Below are experts of layer 4 (counted from 0) of a mixture-of-experts language model. Rows are named router (the router's row for the expert), up (a neuron's input weights, with its number) and show model dimensions 0-127. Each number is 500 + 50 x the weight over its row's rms, rounded and kept within 0 to 999. Numbers have three digits each.
After each expert's rows: a language model's description of what the expert responds to. This comes from a sample of Wikipedia text that the model never trained on.

# expert 52
router:534493395456490545510538552526401473480458476554494486487485548485501441540491520475449454527418458538529428532477418493463476548501463521526497503491566589519628549439472485584513433484508495373461441449609415576534395529472513482399507548525519493463483521517517502497564474497405585444602557475433630419502524495461505568445566488444441544482508497535523492522553480441497520443582
up0:466558532459529504519551494526469494555468552460552577567499478476501402523555474553446477419504523570480429513505560480542495545483538457453497563567518464550425547481456468627493602458430474510536515554487485579533488567622522457575619505554453381421556542450542522449541484538416510529471489489500543479478511660488574471447474529576453514508449463523487538396560538496520494501539
up1:493525480419488549433466524514557432533405589468522438446527494465415503560474488465408542467526405591495388542466394473496465542552478399454563556501565531522579560458493400512508563458565456423363554370455520496449480504492492490466481505577482452486463389514490517546582453508516559487522464463487478448431474506517493556441499485532473528555549501522455412469496512486487443498484
up2:553404533474533441561476541503551511546526541471505522427530418390515468554533472453536445433449551469536538541520396576473504492473410527485530570460556509548437493545549473398447515661489434441497491450549597463582492525603517488522532453555534448529459414471549477471447372469537501464457480526444496482471493466402425479550495494606537486493507470476528448518519458488459428531514
up3:492430466466478459488481468402343496515454498578545506541564535465564582450480476448513522574425467576504482499471453583529398485488564540497495560509406440484506509482493511529557460530443510524464512418405509493501435575580493540507526584477495512473550432518521483521491414494532466555468500445503524474481528438475543516432527648495566427544516474403501497552470655547574503502457
Given names. First names or their opening pieces starting a person's name in tables and lists, such as David, John, Stanley, Peter, Roberto.

# expert 43
router:486463520516577477494535518485441488610465506491477543489474518506616394550504551508534486551395478470508391501491516441492506501573521568522513551546491423418584534424357548450477468514525502399492489520483480566489481550501503561412439494431527542498489486539544488424540508429434533442495587563550543464559464511437575524489546462405515390497525511546510507491445366460451451506553
up0:506486455457470522533430494540557474558485554548500449458416516466559415518419514549455490452434557466541580400506449529447490526414497473417600580562498411555509558523491561524497480429512459500553473536463514525481557505616426515570615424556518554461506481534509447503510494520487482493446493519497537519417403566464598514442537543508542521570511556495538487479421388578464569525419
up1:475540501420551540533616496487518477518493500590477456539565549454528552473443467487484557515468536455451502414501469439487533540447415449492565456506519350465559487493449587519473492580555533444447500516473454524386461524625465581515527478515463446491425516509464557547508440591563469435454497531589447574507516498440593557449447560558452568534435460473482435498480475566508418501528
up2:472515559473495566504543509573489514548510441481560449507481542452582484600500593457459471564470442526477572496414486382473505494543521434436553501544479374540563557411403412487452493484512440554472468512438514472458504511552512514512474553545507487518476479426499475495553606561558525497556529438491599502480482499528546565538565515482615510553455587544394450462480507611494407494469
up3:438471462563537583436522441505499509574557370542525605539479515514600558518563542418487475475531462558518527477515483636515483540511565563432482475472519485536532451493446577463508503507420383509506428482549542450416520427438541521538494519517444525528542489570471532465448430494488539500440420542500447554467542474432449513506589503556432523555480589500498445481475461500553472553357
Surname initial letters. Capital letter or first word piece of a surname or place name, usually after a first name, like George S-eddon, Clark D-uke.

# expert 40
router:522541502578498477603519498500479466522452500546496439511472498533502391578461596504575551555467486554548411562508488494510533547514541523580480471520636560590564473548523512441599439482451499415559488430487450470521516489526543491411575464536444413522550540477624457514560514417495457446503511481482539542575466512445496539551545596433527465416466616515486524502499415461468513529529
up0:483400503440578493573521443547543544532521512534468488595484461442393498483437506463576564568409565468506561441467591567432489529456563556509509464525653506524407465413515487412515483540566479515560519490489443407535474522431553468457559570485471473546585536470479449506382490487538515494511480542528457537514494465537470509517432594492501473493464415403501513563516441474494496548441
up1:567502399426591437552492501526537492414446449541483476533431518483482569525422577491569460491472466541516466545450477587486571397472497489482547440403514475487424555526513489472496523542526492502555514553408481352530415509518530557508517487506434445511455515556536376460486418513474444551425419531555557536478482456512488567413461519431508422474475483535495536524436596478495431427499
up2:560533508450426532519467525515483464476496522542479503570505448555534462542406548522508501440446466480477600517439441472566544530506493522441468499570528524494479605492533477456493507484509515546499552480586512422507526449489657501544500516452523495505454424589428548527452454451512421660569558540472462590477566607455455383533492503477522518549487440519503542469347528489496492426531
up3:441506526481522459545471433483570507545431486442544458511525467523510528526489514490577573464568553561468437512463550457514518551482566519507506493423544479507484507587414537439502510503497443511552537492473430349485609456601612573420528498560506421557502524452507522655440602625510525480532446473513494533555470470527502477552444515410494488503476500451428563514495483448571538433541
Countries and nationalities. Country, place and nationality names, often after of or in, such as United States, American, Japan, London, Italy, Texas.

# expert 63
router:502474556506416530490567489509511573509451520557608429459471518497490416553531489431425502526482537489439458483496506537545554528461507432580458536587504516516562486473583536412537466456513449408544536509558496608601569565523462526435531553516496482508474605446493548471496519497601546386532486529590528573487596539439522477510543506504403583483544487531584457456496408438446538508457
up1:552380547590568540486545546489618484463507462508496587483468529460501496460647413460483598446509454482585463404488554554542554552499460436536565493540543545486601441429497449509566509395465524523480457502499585531550481508525437509456591561495489545583484434537513469519446511538569538487566438508603489573444532523450540468480538595504555568504515520496529517480501476464531494528493
up2:514656510489505564472460542553479520601494586570538512463426510551517599452484469473490480477373568564554569464511535495597541446492570502480583428522560486562436514558520492529467415508469505474472481473537507558505570489506463465486666473488456580489504493573502530373451474524467468519503462492501525486557518426503476524496525509577478438441498451562543506430525562563503491391485
up3:493461561617495474472486527492568500445507504549600545416407582523557494510492470453421539504488425659491441466387564464511462483448550476539517480511415437521524484497476526589429543479524462442533505501490519535436499504431473514523543556539436579518621482590515494453469464536527511575468466536441483520377582506461507480467525563496479478475432581473566525471390545525543483515460
up4:474594524458467442526485461444489533430472404560542436510402488535471422498468522430521573496592571612490483494524500380471538474514474477492516568443497445452435520464511413528517574485472412544522561414503530520523512505563382480391484538482470589535453585486615445544539442512531505543553490418477462456383544536448519520561513496435491490445489480447449483501500468537533523445461
Numbers and counts. Cardinal numbers in words or digits, in prose, dates and tables, such as two, three, several, 15 December.

# expert 17
router:464437578561519463455452522496632516464456568380488475524490477531478560507511489404485494481581530533486503385452487471457539565504506517527426483484518472449355468577521530574496544435481526449441533486466504530619434547535532493556474501517455457538562487502431468501473479476500444498593449469575444499487386486473550490573523482511541469521455388475519589445598527449462545512593
up1:503495553529401467495536563507523467381498448488487459408421570500430492466548449429429470554531533595422524568481468520505479555393490451508463558467555401509549469506402494512559530449464523578443501462534499536496531473552559497522595548433491525558496540585390539514446508471518453519482502468533456485502460475466565421453529568413440408461447423519447547481579410505479485536433
up2:485524402487512454401478419552533501439401475501460494466481515607526520620470523445501549400591460422481503497545431586507508424550519488450486420497526549460516539455494559536453540518512563547507501550453614446520452504545484511441498470415485494550493508489450537541512486520561484578524537510481436528506425405351548549431538498441490497530537483496566529528511421485625516441450
up3:434446543490610558415540562554572484502545558478456376540538458525501539455497500573492520532551496546452464323477551506504522438531432498529470485578463419520414514516496552543411515533532503485518379529453473458465507488584572458523475407491479442574425539524497505488521456455579474489504443446440500405561435423542497540510449526517506471520538505541489503547617510485416525522507
up4:432566402572481502463485541472481539453531535405455539446450562465449443481490500484442570434546549543479536531502486500517561462418467582473527623579448432486393445477475558528409506478434535496532576420541514479576469463470483488543514488527542501510544502495414615411495517521522586501426413418549374436546492497491573487537515537480580514525472408502503505470531538566487458534475
Mid-word consonant-vowel pieces. Short middle or final word pieces ending in t or s, like et, ot, at, us, often before -ion or -ing: ticket, plot, baronetcy.

# expert 15
router:544425487493524561540522580437555480465571489605434511398572601421562550502492416519482525544563629458619529505541526508495486508442428473511514540528442491513500457456537618433518506452435588516542406460556545435528482492479466480441521535505516462516483489508554509475512597404438513489433535461472448576481478507501452502506505523499501480431483507506413557567469385435479590497515
up0:515569590532550425535531545525564512585519570514535467441578505564360450532542444447489507488481537577517516543460478493474585488484450509437431502462557526490583586484561478407395519492499519516551590454472500517504468552535453422468599480471463507500525483550475509457471490512507492565419414565422527476553478525494433640529485450513501369567560519571502486474506506585461514549501
up1:524569514435555597562478502479512450498504513481445473514595513406490506551513507429518618499468590501529522481460532528540488497531481434460596565491546498463467478526535507433454546584513481547478441514587402461483542511507419527455530531495453521566498426444546538487515497428470538718503556544463467521464424534571526513425449605524499464490533438604536556435503476458545506518512
up2:555459537457440542476503552585596441534597462541422555475637511476474489507515471651498544520520488524473550432550496505415539483491495504530557541340473489486500560502458504467477443512469422546448532551514598508475445428489491483495493547533496489485420428416483524489533500419489387412497582466448606498425504563595539498534498536503489463524527523483500527445546491547575536522484
up3:446560484529488541471572570504566418494483575474422441483522449476477479477487477541445461441498492510576495442462574447452473525479444425493467473505543434549531501495558530387537444507481433483491491551511562485452413480597534517478532412575494491489462525476558501505583463470506447476535468455495459449365581427542569545635413542438451569450478456596494444568438520464553445528429
Heading and line starts. First piece of a section heading, list item or table row after a line break or ==, such as ==Genres, Party:, RNA.

# expert 2
router:432485380523513501551621470510470483529475542509400438488560498460546515489580473595468506491528508496568533478404508530486484404416428470455446341475449569521450441498560484504510534489414578510520407443585461616468613477506481504562431584535537474469471478519428418496430500492531448489511453539522476568500518494535489609520524485512493523397513509489522478471498530494549484488460
up1:489542516496481523595611508552525554488424460523442513585513630464512471581501536497579572545573547513503532502477543512455519559574474438468516468399468562536428513483472415490526459492461532584467407584553392455551502551470587578506517522429469477462407544544454475515470558531578468556529430543517537524505565544484441536541455495605581532450481525438453520482475483414532459507523
up2:450459502534514437483548522424541571470503462396486463437545543426519547491507500468553555405546542534488472502527566387500523435495471483440394412383451553447472547555539494456496626543519552468569470552491464500420476498578416504462487523511459523558481466519468447511469502455502535537514536394541475483567440537553405592521472521476565502464564525523444531450505510589484386581470
up3:468545535433517449492493535419601453429527432576506566526520525491521474451426493558481549434544576473568579521496474523495520488523513501517472551530507506445418554419521434568509406601469529382488532530491491522419471478513498548513505573534489390634478536480520401592506422500438489407566485470486446526472482431522444545456468589521504469475538532515439596495613482528522459515487
up4:435459451420449561499481517535476518479536441445462463485537504613530575470514448496477506554460653585545508507470411495519505432483459516437562511465531492463463490474485473536546490447466490459516422437470496547521414537426515500532537472479542505534511478499572531343454444479582567526511516462475425461523577606410521561514424551484363486558513550475429461470514489472420429563475
Mid-word pieces, entertainment. Word-internal pieces and short tokens in film, TV and album text and filmography tables, such as film'm'aker, launch'p'ads, No., pm.

# expert 9
router:352396550519461429492434610529539458506606522477576535580467548532507547488484503534523441553466521515487519405417440497528499439490549460491514486451473616479538479499609480458531485526450535637456435493402607532486533453563512509513452456599495443493529487477469511541502516460548410462432540532491543537450377412522471568540477513469454497553501515515497508540479541481475535499500
up0:472437433415583466489538437498605524466563548520546503606524544479525525488545459479432473488554464594462575484467425462555553470449568459451461433487367548466491546547522562499508530466419559640491564446450543524591420464487527552467483554427568545540513423487447429528496524495527451477493546498489565562521477561517517547588475483461541465488516581474537444462548606477480512507536
up1:494497457436464452592484521505606506563553524472517452491478486411513502533572559561512474522532454520550370506438559533534573433493559445438513555433547504511632483402483581469595503521490464601450524537427598516463567490504547542521476511490501524460557435473456453481525463545504481585501538608531393579403591514480457516556565490499512510520587501527489427498458501534546497501478
up2:543461485546489554529583586555473486509628369549519548606474504478427592430503539560605496531481473511464534456492505552520499409574454468544523613468504532408432555544536495513447489564443457534482528473475495532503510508537475507574487501604445495543497442592521494483562513478513476483431507573464508571513497466432522503559553523471549593516528472423513516564479520616490430530401
up3:375443566599470437523519488524428519545487441627515491554557511479429538494533422574539441430471441473477532444430529525555487497495449428457544424465471379539474432502483476455463505460479518606444529451551481579451519395527550497473471411546422413496492493546457473456461529510488451497545495586489573471532448522465534494556592558536509562562484434498511528395489515457522460478457
Word-final name pieces. Final pieces of surnames and place names, plus ordinal suffixes, such as Hul-st, Howar-th, 20th, thea-tres.

# expert 1
router:540451596521522575450463495482521447559539451509413520549531535440536510513481496617483512486459494452428447458501544449494534564524546409476475500536473401605440453482514401446570530472419556508493482442515471474514510481454564526547510505602436562467472512538485455602535626399428522499555450547539532437457569457505582621460435442528545544551457456471525490457474485488438514471457
up0:492468517499417508501444456519506471517506498453550545473499440614453552507522441525541500503400435514613499464510506407477502482560555456552530412442497564474445478495549488450438436465465533536368465483443498432383558475458546536530540486501497473534473452525572480521515486372485526515529461554571531573417596562418519414442448538521550462493582497395511551495447518420540501493423
up1:475475515575488539469519493458561614414488502486473510490511528427532478470588465644428508435447482480478487493489534519495497572545518489544456471600487445543475501547487382421494467560431497524546522538523500536513491483536508593497461511534444492406501447519486476529430549427463540511447414434569494440475644530475587502493436573541580512450463492471511533475504437582412413556403
up2:495483469456419573501463508382632539481547501570465523483548524547506463555502517595545440446579517419476512473523566584441586604472488419532512531437543472511502497400526485607406574568476567481530458480489558549530459450460512426470450491485440480517392475507538548517500528511508471529524514385390532526416551493480466534452510554525442458517436419525546489522492470543518560455512
up3:507568527553440613432556457543602501576539543515412461444503471514540582511456499498465504547474493613554514502541499472510524484440520509479409597543516506501504491459497519507409532536518487484494396501510530486565469481471539594483513477589514555458530591463495533540476477488464473478489480480519469550535509513555528615498472514523533530697468378484496428489447486432528642491437
Coordinating conjunctions. Conjunctions joining words or clauses in running prose, mostly and, also or, but, &, while, until, than.

# expert 8
router:490482565401518558564498514545493499612533467539470489462549464557475575566462462511525497514432502511478491360442430576509482540536455523537514508529594457550525474509487539586513456552514581547372447553479379549440479440530517565482520565570510488547453432541478413486559442537486459501440479521474553481441378432541538430509570469490595469460471484504462520548529544475539483395508
up0:428459456469505501569540516537522536530574442461437515468520562516460599583501518520525421460496489529607536516484500430508367474531429495590443471433487489525476467484433501493490524580530556542533458502473452480430458518470482552493497469443440522586532442541541459563470538461455394447508537487539498484445430383528555388578541570440515445548559410493525503479591493580484440431423
up1:523391508485505522551547595442476526549575448506564505460531469494455493515483382496500500497499494508550430409529503486532537543492454541476561535508477520524413407425452470517576488460565400532553521441457417509435513527484524503480564521660550461499396524551453426509464529532492533550572412524411561560408490497460484554575519539497557506409539495530446482515461589527572486445448
up2:510578481487592495542474627528441548547497523495505528422440501462551520437482546515454514533513525562499570435471518579508477502619432525400454524507396442566485448595397441517458511508363506434493519476504482532478460509485505581549497620509474538588455474402480502456436463464533493512457529480579485520455434516529513557435516520432559439526509433427472455476481598513509516565536
up3:560523556436421463450514406502598454610537454507447557451527367573565561501497483491448450532458556566476497499544451463560497511474426544504559558546484477440532556487451451540514526556456538498508485500508472489452514452539475429559610443526450553500557518513540362519526580549546420522437472552424579435520500560559514509493512522582506435453526482576449410477503487445434464552515
Name pieces after H/A. Pieces continuing capitalized names or words, especially after H or other initial letters, such as H'am'as, H'amb'urg, Hal, Har, Sol.

# expert 47
router:451557520520472486549499489495418461511528472564505503508560431495450482469555539492464455440640483552543576502379519509509495404529518481518591461524514477527408473530576492459460494526654582497462548446542555433445518445554501416491526552563481418515538564561502567548486535441449506444530479488437401585488563435461491614525434484517501503539569401509511583535534539472510521477491
up0:398545515457540452481528544584541512520521482573539424537523431491534602510498534453459573431499390609506462547530555525562483530518501473479532517538530470587479460508452504460409530541517500607391466497564521504489559439646568379499574505454413480542496510453464560402498522534519518430491466501420489512534524458515577529514466479599475556526506498468481451523568507465420455530538
up1:500468466481533554525527476544599440472472561442458494528539508550504482439425493477527502506439540541496515518563576523546495488580465536582548513432535471462420491525478541483524448468532477649404461498560553578466466316501545503451532617500457468509545474442530537540464453429564512457564482548535496459486543445482533568452383428494564437567458457595467506479515558469562468468534
up2:496457465551541475556491469616506567576415557594561413540535467405443521522559507487423569545536481481532491513560523529571459532556548528650568452551489491606399464556538505426475567509545525489498535464500569497455536371526509501486542529425459539526504507633522523474475487477538437526461448461486450429482580486492539528472479523456503540512546430466493509548522514497534414413545
up3:439576428501524491449456423495527649545470451449501525534452467483441446514534545570464500459562493531516544568470439533487443475554545453534477480426507438471437540521459613505425544425503515410456514512522589511482428417480503431477529618484460455498498523523464568614524539412441447547532456446443439580519457486523513516541444554483557483561525457383414528463549519506449479545480
Word-final suffix pieces. Final pieces completing a word after its stem, such as al, ic, is, a, ation, ian: thesis, opera, socioeconomic.

# expert 11
router:503466607496557418546552491489455474546511526417428597495470476558470457545507516496480547575451454502569420436506439517491538486520546504575554502494478539561486505521438535408621569465496551448489497492543519470504557494519498450476458579515485521550566501571576465533569518449397582613531496497473571579462345511521563485583512441480524537502543482591517557575433502499516520424467
up0:510380530414490552645477365468566445453589565461509466418505518519496508541472496522380468440592521533438500482470516471495562458556455495570500431438553502497551530495477555525501430521442459578528509510535495523582607432507521559503521527531457486555497513487594540523445520493475490567440487466557540535529460556511491499550539561536446470457451368520529496529506531487495636483543
up1:508462526562509493567472488476391518497521495382504484555541436535432486583507509557460562495470486529473544478473464531594532474478464522399601480529533524466544505530547495479488588395456498490454609553526522487551552524553567442424486452485467568516404543488479512551564575505591544598505473502502496484466437512585561559560545438438501507438448583482511581539522593560554427494407
up2:444566554455525551508438509520548531568503500542465495439484437616396523528560491601530531465571499589480435479508483463525491579512475515456466536420545461544545417485476458521536582467560427490459544556597535469452519516525475477519520521547573495503558488588555551523457533387459427531548415524451561470486349561439488612540468516465554477540439535508516527551499486544572458443462
up3:520408553513455489565530544530448466627500581484471503508538488492486587513474473542403538524496483511470563396483520546524553565514483512520513487429416522393519563619529519494459539477500504603574567520553458512492507560464521457455506510565468491567498456506528520601454594562471527620485504572445563542492432442528590510529590460514409476539457493475440625501472555537524513475532
Word-initial Latinate stems. First piece of a multi-part content word after of/the/a, often an academic or technical stem: un, part, class, re, emerg, techn.

# expert 50
router:584560488442452468505474509452451492544473401453493529527500438524549512483474521480534520501453465493594443517453554451517504388470483596541586491528461402539475528555531560467423496565542493469506410401493492478449571490492482517473528611517554538538394510478466375505586597430461591482485431477432477496473437426418527471424562512468550467565468467579586535517499565489509524519500
up2:549463515511474488537476554421547619495541475485460566423509483450490521500485385495424459445550607475519482448465478531519484506498428510554486463444470544456540395540515445507358510543570522568607413545564447558512506452451425447493460492462547480478548500462444541486455486499620519475503369459494518597492484490513519445429492476455523493483418455516572526602491571500503463579538
up3:460498607558561579550508485471535527546369409494526595558494457450516546515526524414573486475467497528544635463490470493479418524527578500483533548526432457454404556499605485515425483474460565550470569467532459482426519532516453492447586545559513524520509474473470482490512538497455508549440464499487484518565514503497549488373601548482508467521461518603557578482479403502494521574404
up4:582512501443429422506525483496558605552539459405510565573481451532560499503469389506479508502459501539496470612515501511504483443427500446464547536504519348536505504507401548570429474563579421551496488456460601523549490446506499569495565553540553500544522503478455527497544532493561468493482511460489422518496516505488588411512533471501381516518499448519500599582421485485566378473487
up5:526449497387484439422543524519515476505528566479497439579447531458550533541489420460643468528618530496513415560490516419566558474454432507467522515533580484486473468500391514532459610533519421476486469475467602519481566580451581482556494424540420485511554537532540467425465568538489501458417440473566514546457583560524513520526581479470452545480426482538511462431496478473546474509450
Al and N pieces. The piece al and capitals N or M starting names and words, such as V'al'enciennes, Sal, Mal, New, local, often in football tables.

# expert 45
router:485535483519447543436496499541464503560490449496548528482483473494470544545471621477438468559471561534469593460508553532471498473460445470481533503443437484420511445442457534379521451589458478361529567504484509472479406536499419537515472476447599582468528526483512451588564576647398503516473474531507470528523547576569533543524557528601475515567517480499446404552554472517484525512437
up0:458509417536592576405498512521529609429490560531443552453472563489394493437467568544476481543498543586402514459575417531521459493528488428559474583479515505479590476468543436421418516575549490520569466535542512505490488499594498549573546548569580554578475548498493489498526532458562517481582512455499491476464475529419539560508451563598489491501410478491503425514564556562489428498502
up1:524436516503463505487570476574546563495410523547463431576434582451419526490466533482532430438537508484507467446494586454485493492425407588472458552484471428564459547394500519472590572633505409532471546565506456530496458477466471430400527480451537517461549453521555498505506524507506527570430470467443559469434489587490451513472428592522445472505461508492492542527456471538422478466373
up2:513456524564508553438474512469523555511420484449573472514466438516478587522455550471498464543508512563398457471438452448420496504460470506413432518525606500494469515423512518518539478476484475398414556580484508506475419486438489553593585568548440475457495575555493474521553524537564497539515381551454543553529560531534505466437504433603545440528486459497530501577409543596586471414520
up3:611445471514533529531408419560547496541487548469526556481516549497419513516564461490495468548486455492456546523554506457443513466472514393542460562592465458511488548517550540393463509508532579450583592492514579441547476433494524564436410530498494474462549576536596489547477556581537499514434475541509469475447488426538573595441444497608487537489483457428551493426522421518519458608488
Noun starts after determiners. First piece of a content word split into pieces after the, a or his, such as pred-ecessor, def-ense, d-iploma.

# expert 7
router:577504540468409498469468527442438461430437591563495432479515493498604463476483401492583532455510542460413459537608497465434476449562519499412495466553564543461569496557505580493533545499636570554470589569512549510562487473576400517438486443596519506479465522477559514548422558486501507473469504455494548574506488515491551520504506471509466559539554417436503458528525632484491512483469
up2:505529542481482575471478559448520535543450538478564543509544499465476546571519437521522401507525482571514545478507474447523469541490512436520542444478449499391495521398565543474475414490408506538517428551342590520501434525417453486477479415453491508436524462518538527512422605512480483499484496509460452485484445575525460565484516457563479421606580455452525528475533663477413541533499
up3:484484479421440467547482517550448508491466427484581479549536426441465528499466482429498505374537578474458525560536400431429418504504525514522504489454521599473485531445453557387435494473495487503498416525597536427498507448460468444476469552549539493460475479531493431541562444500510570517502458491430442478505538642514487567430446486559404497589557475422493529518596566444527415488524
up4:441495481417469614541503477538467465485520449531456508447414517456560444513477455511447465397571536480412443411587538539526452563480506524441489526475541495389467566362545480602502505536488479560554490541464518523593530582432543505554508539584452435558502459527616537544508567574486569574476501403539503462582484475549496515545487544503506444522412522480468516496470523552484501451550
up5:633567559486546461500473505442448437485520437559429554435526516489463536484501468465545490463471469484462432510484466430517545515426532445527543427398577444512511450520637506554553516519345443485516454492523489507452479502566422495513470482482481515534472472420516474516444525544504547404542451425502517535448432484528563543544492515561475406594543413433481561567484484491591464586433
List-item dashes. Line-initial hyphen bullets after a line break in infobox-style lists such as taxonomy (- Order:, - Clade:), country data, and table pipes.

# expert 46
router:510554498550545536515576494602536516485515428506365481538568489500478524508455415548522482536536453418469483517577500496455475561453414470520501505445490505487444511538540392546576601496520564541548487439400565477429464474492499536480494505457469441498493572541480449544448463442468428511572536444480523533422528567596477505488506500414645369561533557491494516540571455539413467498488
up0:454577553442471484545498561463517524413497386521437462491523520485617495456529494484498513524623485537561495473502484464421538549405401447507570471473455538524477480489473453593454574466554595571501449532501568425402423396511505494514492510544426508529456479465415417554510524545467457516587514517534546495500509425470501471526496422466533549467563500491517540520537604521559411586559
up1:543552574536481530440592515490505520436533486559528448537559393520542594601524452498514517475517458505459547490475417525589380509497449465488396514407521540515517528476540523551514448561505580592511457524450559482598488510461481485525526473469438544513465484437438457423517456460559471467539471595458478614508583438431528475415510531593467490484528503445429608581509436473516521492518
up2:536531593518539476548600516534489624481573496473492490508495387552526577577549415436468501514485514517418442504537508440516533409486508493548509500403486492579528540566527462527553514480583492545457471544503528469484471561542495548497482552420554502547499537561417488471460496590493416630401507520489492549425513622581480505490533562488506459388496517539469479411525519438506566449449
up3:458533483547462506599471445486513516494561439583455419535511493441524490443574476446487450506547493485509504496476481487562555613447533521506505428459460496527518560553412459474464603456478430563482488544439549474499451463634542532471465538563541459609522538524540443466456503437472526545655463493503568506503522448548430516569558509460634511544493459573505404529449474538557468415507
Mid-word fragments. Mid-word pieces like un, m, ra, em, plus relative words that, which, who, such as conj-un-ction, Psal-m.

# expert 27
router:381541410551410478446505518477461515476547436552471439528584483459562420453569490491460465493468528551569655504435501510484517499466491432476489467581526449461414490497567538554454452400544519415442613439398451555477590546522526433487504469553491551488456501590521500444538459445462517457516537492541408501433503584537552568536484522514507440544416496473517520497516513507523556556508
up0:451484420494505537527460464541418569537527477499563528537495492539474454523455557510465549519485480533466418454530566495511403514506494495435543433464437556473394522454506494551485535448486472578478455463378530485388533510479456503467474361467533482491476518515476498454429621347493573562471521422562540585530545593491465433529449517533544523457496547440445551475483502439602482456433
up1:404600432483571465542548471449529489566476473523617425473557446559496435492524498519452475517548532536499518515452458574506399464483596462372479487489539590524477530546590430521528453550444549501569585543538482521591457575423503519514551523542423518498476412479505498526555489515533607488437503529560492528417486492594593477551460487534455534528430482524548550573501507440445503517452
up2:460511421529487493451467469517452428555619465547467579482527529549418542421511484435451514493469464517383520507512446554462559425454467476522499510484615456388443603448525485415533460479496466565471504419490503452532494460517537532481634580539497492534479510506477440393509426486540584491502499490595418518447536520522604488449467527507396462520468532548477492494516506550412437539452
up3:564435540492488541500463621495496507546510478474500479498454484535468529514511457440430479419514532512581493435497443568440546511485550615537500575510445460520434504579591491448463481459488558517503503388563494551488445551500514546510454472529487574526414462473484430376512456478530557604520429565460481602403497429483552479580504517414459511540519455573491453499519469584478550519364
Mid-word r pieces. Single letters, mostly r and i, inside words and names after a consonant cluster, such as Infilt-r-ation, Aust-r-ia, Rod-r-íguez.

# expert 12
router:516503541448547606454511501433464445493502537435561534479462557506562468490552604472556442554563471523497405464526489503521424535555482531552557471542432519514486463503481533473563419447556510540545583548499496479548620567469528467528528524514545408467589579600531476451601537488441479394455616443555470509574548517448482515444539519485439536488551554470562581548467453514431560453487
up0:528519382505489582478505595543526497595515461423572517500515428429449479411579487550563506514588505560481571389583432524461509494537502461489438478456524503540483538418540578529512469449508539508465452493443435520437546462549511452485491559556521497580523496500539442489385555471510546470471446579548485529513513542493504507526514515541436353493520442525489570456419464487452436376565
up1:449543516469558558468533527482588478550490463432622446401452514411392527468572455434462447473565525474507487465544482577443530474570477518482507442474477504485425502536553542524450604471520493493391475516505606469603533604516538567513542543543509447503492530496481518570511460506498499462510555462524585564484442580440459521480434521506548541487521488478501612485555389412570506423524
up2:468501372441472541516473471507542548465518513481517543529430484446476524527590498508508513451539579587434458477553501582456441459498496537435451501562495547501426533556523532511460441386509549536443453461404521520511616488443436528431641475420434467569504547474477505488445505463398493478498505508559409467374436493487525551481514523577494535534539483445504461372532459477511542485423
up3:442555532427515499521484440476535593552620557558495508414546417473584547582500554516522535575437488476536546517449526510408390412494490490462483450549491545485468559546532478434478501431485514512386505509502489454497495532590453491513517537497413485516503558515470537492526485505444466509531504483602446557408497518524507568575459422420467455541541517517381605520482632523463550462470
Word-final vowel endings. Vowel-ending pieces closing foreign names and words, such as a, ia, ova, ada, as in Tsur-u-oka, Barcel-ona, Zambo-anga.

# expert 44
router:473508460515403535554538513570476440542501410501589480547537568502465547536529514499429466587493513496505528446474514546587524420540419546502483484456565413469575431443472569453445431450520577427478447426521550486611489520460536463469452576486496513383523573482569438491526521439575551474557431550500568444565481532459556494484543530511488524491446456553597529516435378456496559531501
up2:500489457561402591552471530483559543541466455490533505469626516576562418486467529419478472575535562477477501484510525475543508544482511504504524459499448531485505538486489536360384521475485612528460446542344482505523430446610562572472515588494485473518511450502541524511534570537550465502394419477567451551457576486443520459521496498505582540484444572492532555469436500489456451555473
up3:508558557479511417574466456475465532525511504565552445544474434451440460452469489475444469583411507478543537503415433547449411545479491484455477497568488489578484545370448483478476440536514447447418528439461654510433572492535480499450553575571442508544442569519521506569505504483605541507503514473488579460467585453475555453405449459470416513548542513512411469532499495503504413482445
up4:552574505515484557485535519504515558506431439560485512593419460425420558432506511541426469520463442600451504477544499502576462517552524594449482583487561435374597477515500532532466535443483421629486540450469498514473433594508520517538530515523433509498581522460478439478492490491553459490414500488437538472483566570471494520550522520598555527545517450576465547544478488465422630541477
up5:524551461591486543476586499532504592485569476486515521500590473534469512467490503497442505448534571522559527509437513471596487513544384468510409500489542537544509433532545553492439495499486557519386534528542514450615506411489570466449484530454454542538532530470559618501427545606588524442467514514508556444504449533489521478575402464465508537557481429535542555385563557582498577486471
Capital initial letters. Single capital letters starting a proper noun after the or a pipe, as in Census 'B'ureau, Royal 'Ang'lian, Rolled 'C'igarette, military units.

# expert 54
router:422519432604526449552439436476458504564465507621476458462441535532502475424521511526502501494546355506434445478524405401434433460504491578457441526493526520516493511433484546404624493531533511518461407563436511510451555404505516440507475447511485534505552481445479472389539568472455503479446490546494500405539417522459501559381483472513503427538488508522469470439541438500493476475468
up0:437526517415485512559409482452572570515495456542539557468501511444516413527452406540479533569539519536440528507472472475552439546487472410566555488479496498568510612470486513512551475496490399518506454560476457588539552435518524430501574441478444467519517425459524491525515508477448494461443406483512603456479456483492463476458540462440464453507570504465528666560582541366555511539426
up1:481470486525529507494430475470490434489545454495400498392452530541539539506528451462518469494563487522372423491495533449465440461483456462461454502484507484486609494447466428529430637496436521508494461466475475423447441451494591557599560510453489497600438530481562554636513523497573476463411404452510492427451477465484476506443558545548463553526430579507418451514516490420527526531523
up2:549435517469460519546509479387516459526520524486509470462467538512582440447459518496473486452522468481419490473486425468454450501441427511422537515444524584561389524476543450534588515469486425509559528514501514483403425427531583487482472447489499391570464485483479553450430494529541543468538505520597494444597507533527568573458584513466563618452601428462557524435479456555560419466545
up3:405534446511498497465519439535585446489455421529504499449407608492492586515491460488503487382512474522447443544438408533530472426458485456575540490585522479507392430489511456539484402498486489545461486532484441491498515486530579558646488545515470523551506478483508467415444519500445502518445429502511532567465472476453505606450554571433612583448394469515520550447534480526529548527521
Possessives and determiners. Possessive 's and possessive or definite determiners before nouns, such as his, its, their, the, as in children's, show's.